python train.py --normalize_top_k=true --init_std_router=0.00622 --tie_word_embeddings=false --beta1=0.95 --max_seq_len=512 --dataset="wikipedia_en"
Below are experts of layer 2 (counted from 0) of a mixture-of-experts language model. Rows are named router (the router's row for the expert), gate (a neuron's input weights, with its number), up (a neuron's input weights, with its number) and show model dimensions 0-255. Each number is 500 + 40 x the weight over its row's rms, rounded and kept within 0 to 999. Numbers have three digits each.
Before each expert's rows: "comes after" lists some tokens at least twice as common just before its tokens as in all text. This comes from a sample of Wikipedia text that the model never trained on. Tokens count by the router's weight.

# expert 28
comes after: " ", " the", " a", " P", " and", " co"
router:528504514477447540536442529477510457507467581533526464543541466461540543476545503494516461551541561532536404551520497543513452493451505487505420478526428523449505535473506482599510534490477528468548431497499528534494479450541477557545530508468453548442531523508503494485564462465512482501522530503502499433446495524516472511505482520575555544468453516482470499518528505537514463528507539525506582509563569544559496503528421465570482462535493512546548549445532554489525538485597513433560519591554555577552513500557440524505512506488558495571561431530556531492532520449475458444427480432409551434556448502498436456483531481478475468496531448476536463466465477510548515516521535528443506573448476554493534498577523522562463511515455512501487486542551457435491484534455457
gate0:575477538497461486510526447531466485492460496550560501611511525486471489520539474484455527490449511472513525542481500536499557516425484571512528525425508535488465557497466511520500506510490413517545508445504497508483503360481529488522549498564500429492455472514546489534493541484479453483488502539465462492566574513552543429502498477492492472517454549420401518537515523461524504561460543551513532532511521477454466482549554489491467449479521482429529495424502471498530449521475465525522445549479510592490455448445546510549462465504519407509603491504489542523430569532488511516410485483524499513501443502508503510523432504560508490529517461507463439572519507461602533507532525470490484492503533556509474429538489494529425418523504424464507500449563470513558575482598469
up0:552470543490434457533540470497480469505398499556526517627503481513485490511505489483442509462457522473547517537485544555524538513442475559491536500432502503475413573510477501522539495509486403521550511495541542490499457387457538485512494469529502498469449483539550482526545517469514496493499518493472457479549541509556532396509474471507528475524482536429399448499535554476522480544440523552465596513466498492483434488511490492504458524482514472445528566435492438476508453496515484484502463524547504563468449472477523503540453452499508387482562522477469550522457536504525561519441496518540506531497447505493491502486448561557516467518532413479479436570458498457576517527561490475515456526508478561470464449508493477571438444529531428458500520452557475478548570481592446
gate1:483495501512478515486480469524522520494525598523455512574532569518558509518487555504518505523473423459495527484427482516503451482468498508518555501567505476500519537528574440541471467456453381500481508524392531515494499493579507562523492523538599488468518481522523566442487555474477538507520488512460509519521525518511495518501445442531463509498514504586521429522488533477502478550513445515510585565481479481514502472483453501412525514443463481465511578522521535501457493533521538405524561566541451490507483526503501596488455556467511463528479562511490579458494514540433544525468528513512550497567459510538495537511521491457579527575516528460513560485542446553450546495460542471544505571549475508430490569506444497504607448568449521510559506437476551425539534456520496
up1:565501521527505483529482441515481553524495565481463500562568538505547466442472496521530454488440500454490507489437468453504496497461450542511536494500505551510475453517472443569437471520400418518426501451491522530441504491538514520516565553491547530488524467476532599453518526493476551526509501530490484479536466487536520563510437460508461485515493468552545436590498514514514523511451484479515548538497512481547494490478425491435527507455510461498460577565395515499485498523478519440549511456516488489501466487520524557472434527473526526536456543545501628475500594498389536553516581477511504490493454515496486534519505470417514523544518488514517620522528501482449519474502524526503524513576547496424501524525538486502604435555467520508568549503514529389536530509503557
gate2:465529553506429569483446598532468486422563511456467500521479445487529462490545449484441439466479558446516515460459528526515506502479548561478504548494458532529493543463516482492529578398507483418475498533503463534534462478510518497479531527524490478499525533467521461487474488491515427479553535553467497525507521462525519547515443476549554528515540530523502422533497591438572404494501498548461506481576446449510535485476525476507506543500501436536477559462454567541537442533523495465510498562562495499575518467544498514540473524463423542476508521541556463581541551517524493407431547507517499381496472543488470496458456581497507460516429455558475482478527499498572509549503519488486443499387518527582500503541463520516505454509465432538526482499453526487491518424500490
up2:503464472518505465452501442464554482534492528534533470507573570490476595474428535499444536459531477521533555546524501497443510452474513480511490519475524462473535476552458480485458470514454570500503511428619572421421500494560494512512469505520536524593564488469447462518533479445492618510461425416479528483564526511488485438527524523483493510526558466447520512475563446509466536507544502481510506460482495536480478476501490466546614505507533517509497470488511442454509523508460406507483483461482539510421490545509502438488503452486562548480510462456444495524461468536492528595499502512498460502545507471499467500556486431522479481529482525450579490574530458541471530510470399487509546497523476500404434461519444483441476517499551555483546525499579457445587468515510537

# expert 94
comes after: " |", ";", "|", ":", ",", " on"
router:484448503475536458445553515457424560538547503506562465444564502438442467490467499545549495511480478521498532511492527500515447544424493544501495512540521509465444502490489484452409515469543477524530477528490451569562415452569570442437555522488491521581515455507480528523510527509500447500498536524484473485558494530491445457479480545543562438559550484470548574532568575505431530565475486547450458521514509463471477528449511531538539449528521411515532449430547465469475463545432483547446454456511470554546467506455451554464461503498482484491546546514536556550527481450435456514464558574565519557463511473544523514483512451505555458481498540448549524530531553457460553438444473534524538527569539458459567458475510485469508549510523481555430502477512492495488473453432497
gate0:573432443498457521486515482500579515503498475446535478490477566429480513509489517511518498523459478528513539501558493481447510550483551458480439419536477533491565590450488460497450514504463501541528472587490579510453480461494484443458497491491554439533485483495496583485484481559503500451523545560535506516475459497504560496478448435494539472496538484495539447554472538469497517494515524492539531499514502461483520523600428498490528538437520482525549523451499548573481490536482454502525481572458510523486486457551395458456483531458515516495538510392529495515493443487502502531508470427559515501546499536555546495438427444523493405401481466561438492457489576495466593486488515437561553547499491567496469436464419497451465530519441531533522507477564482446476478507554428
up0:499538523500571467539475489514473424474492530552481477519458470536547490470497516494492550485555526520519467510453544492502473461540441561563584576488520506452455476527498536511539531520501508451405533430495444524528555497486434502513511480500468579461510523533503448524486568398533498503452468431465512467524537526503452515507529540436492547497476527506435503446505492464469490466489438505511496504447511499518518467477558500518452429545485500513408486543527447423527532477580548441484487472561493480544556531415642496485489463541500425481502461589419490441492565539519519486424520531476496510435490484454471559513545527478477539532511517462527548522474434512511409507551522518443435469433438490482508543567542523551514459466550489462467464537488458596488502510476521
gate1:445474512533447544392562578520462499554440462496510503411470542467450490493506455479508563536470528491516526542466583514485482510484571545464514457513538509468543506504486444529470562621544461518474510517536458465408464530506546462493436475412508501515512540489517450492502470474508449569505433474574518485461474435502465447522521468512557467472547485499551525492545518455438551528493503481427460512520491506518489512525452541499512444458522407551463532488541530534557539492449572567590520458475409437468561492479518528474512532539567495480460515565464453457529463470493511512542548532470446545455463562480493484536555486520492564466522543455451482501512503427424569461489505476476535493448460457462455490513502524539498471503448487488439554553542550527490499573508518
up1:560522474485529471583441433475564509441549515510504512570528473511545505492518544545504431469513478519480476444476441482521529465558426445531513539482488543517471511488528550474508428420439529484538498482461532529543541478489472538521587510608516510495489462501493567523482522553523531446500565513444472482588503557503523549489497510483428546502438502488454454482454473531557431485545509537570515466463513486490496459484530465484511553554453578442566478513476503454467482506546469409421500507551605575550452543493498449505492452483440510548526507456526559528436524511538480508457455474547563462539553432507524537458441505476500413520495472517519478491493487604556444549523494501508493531567558550544518526464519470481540519502540489473561473440466447469518493446489465
gate2:489523471531486452512543490506440508493482594570430498522531501488529531529528434432509517489465500516487495458535506448528516542501480377464426476503546507512449591553458517509467500513467492585511448450510483493552447492482537447536478503496521514460494419574464543512451547519516495541506507453539443486501509482534541487525505484489499430524446537533496398473475497506464504539386437442504511516493492424567483515496526523526528499474588466507486526510427542497506462535530481519548482496513474501597464519473558472382536451504546422457445455484466492562475540514544433483482492511546459572510550518537499464486536485492502479359455482477580517524520544467533530492588520488465532524430484479499513484417490516528486498528486535482536496475443540523466467552520594
up2:508523482555408459495523533509432492448533554465535487462523495468488526475584488488506474543522601587527531495556599463524523472516519458527505473494459507458460366458495522516530496530491503497449473485501564488538464428486498533542496490510436539495449495546559528439448557457532461554524558487528479530468579542575494489464538510462487441560510486442493492523513401533483531546435460478502465538508498486480503493425504440549554550561509492503491476497492510530515516502529469552367507542541481494622471484515529508505539479505564490508523484528453531502457485481509501464541490498501442486527527497527487608549567458494446478466495590429495515546511485498539472455579546518553529430497574496488494462529484533510474408509490462543458505525453539509464471552492543

# expert 48
comes after: " ", "-", " (", " \"", " a", "=="
router:563546511531511534488427542438473444493468539533522511493516554450560553459519500450446507580529556523413480445505442551460479521469496526560427461507457538516519508494536506562499556537506550521552488567453506537495462447543442544528432507508517474460530557488531461481565464498529475531511569476530536456513535498509505519470405506548498501490490455557474489475560543492456507437523477499552504571556584538559459522522449446521533461544494514519525537454567507496502529491582490481553556546464566467450486549504528415515506571423537555565459468484502461531503534531467476489505468495483504474517561428460446534554562533423577528495541429455548452540445449522484470472503575491435500541486551554546440535541505513498447504476507508490484509495591458510495484530482459
gate0:513495479559581502448508494450483506482448557529522522479525556499474563630515542534516468501542407503451480513486501505495514511441519493541485496431522496486487516463497510514473555508526438453469436567480551456534510509575519456484492518558594487501551448456507564544511496427546489513523521488498483422503454491522457521557474442477522476569492504554488499514571532503457518500473483447485506474444487438459517513521491487499483498525507515513531526515556498485518441531493497492557488521508446424513521656538544497444543567509497445505451484500371457493511507497559472475497487513520483496481476497441439420583542521418481580440508460496540468489417461504446488467594565457440499488477516533466484468463439484485507508453487596559488534528461519507501528419486537
up0:430561482487550499429550530421554510427444593446498499508479514558516514555618477563530496496482457473498441545507516517506509458456475512542491447454500498469532515504512500537458486486535424478480455504506495456487478532518590516464521453514543546416550482448541561512489442509545442504542588575434504468500492484487475511536529490489509485484492517510526414584573509542475491516497550535532599495462533538434469454481487509461455601495511524492543499510576520498588451501466490468537459584534461455540551603536555549466551536521457470507465496487467425519507539521453474490491521488492479503495489450508483468543466447493445558447500463498558449445458432488487479477526512509472476517489485519461417527412431505514543495501496516525513551541493473487487580460502539
gate1:538526578497489440475427545539500448587418440489557497509532495400540484482489515505536484459481501463468484488459499527480521522526517611516531508451482482547532568516521465434527527509431481533550526511533462468509566457419549482432566472463516474521554502440482433459480418527560547552511521519495452449480519549480592486463559472610481531454476473524455501482501472455536480463495505462477464475507482469454551522541480479493438525514536527441417485478568494502534495413429506479554568475486495482472407462577469453473521521513464540538541520512555431456509559518469564519516510550457448459525457474488511470524500484464484501489512532571476497537486465527555476498429538493510542477519490524503517476550503494485408484469605443500486462539511436479511449474460530
up1:485435417509506519564564501453549584455507517507562514488459449579455483501504473471545559530536493566480496515539504470540433516519483467485447490466459485457432423510482475593499466521501497488480510450535540506464483466562427569600466502502477520430534472536515523501504512476437583499474497463502524553499566452528481540511469529425472475544531500448557433560489500507486576499483496570481506460441456522526532469481593502508526480450463436532595560478414526476524547578536562480515450546540492468501539529415534553509432497512527524480458528561424545536439474533501437503485553448486518524503491546503501484485496510503461494553480476455534514417480483510410533519560448495499494454462447538493487500484493475444508583492439499499549534461520534513499553552512530
gate2:503487415482460556514469475497417488434420451427535474540480511455490519488546552548474529552516465478439502553458447432530475476481573470467489476492549456470518475502530483548462497502503562463548504466462570567480455503511437536502469564456553402483480509476536434579522551507464592523534558501496533475425426497466516523535508441452451500502480462535438517544474476506504505509468506526512482458551468498526531537553547538445517507571491433494498560442502498522467476468536519512478611493420471507468448496518522493484560524551520483512454482521489444516382571507535576503492408478500489501484550495477503518439452532458573472477514443501596470525490513446453398477577497513499515461530478514519520466497545566438496545470516526478483545496473533522522487521543492
up2:483521415445452538503455467424467473494424509431498466503494535512486515478505568520500540512488506457428490525452460385501457441470562453467483460454492435465535499504535490526450555482481533513523532489482527568482479497498463527515520571511515418513514492540551423547507527463473599490533603532537548480444450473395546496572492472454475526532479532508453470533497514432505506496489472487509524430530475471475538528552464517447569516506448444543542546420524486508458466438545534496483588459453505479466454534545501468479543470549526519531432480536502406484427557567580535481490451494495502532465556487479486505463492590508530509524530458525618478536455493445469461507501531543455462474538501532479512484457576551486474547516525500490480515498475569524532512533544512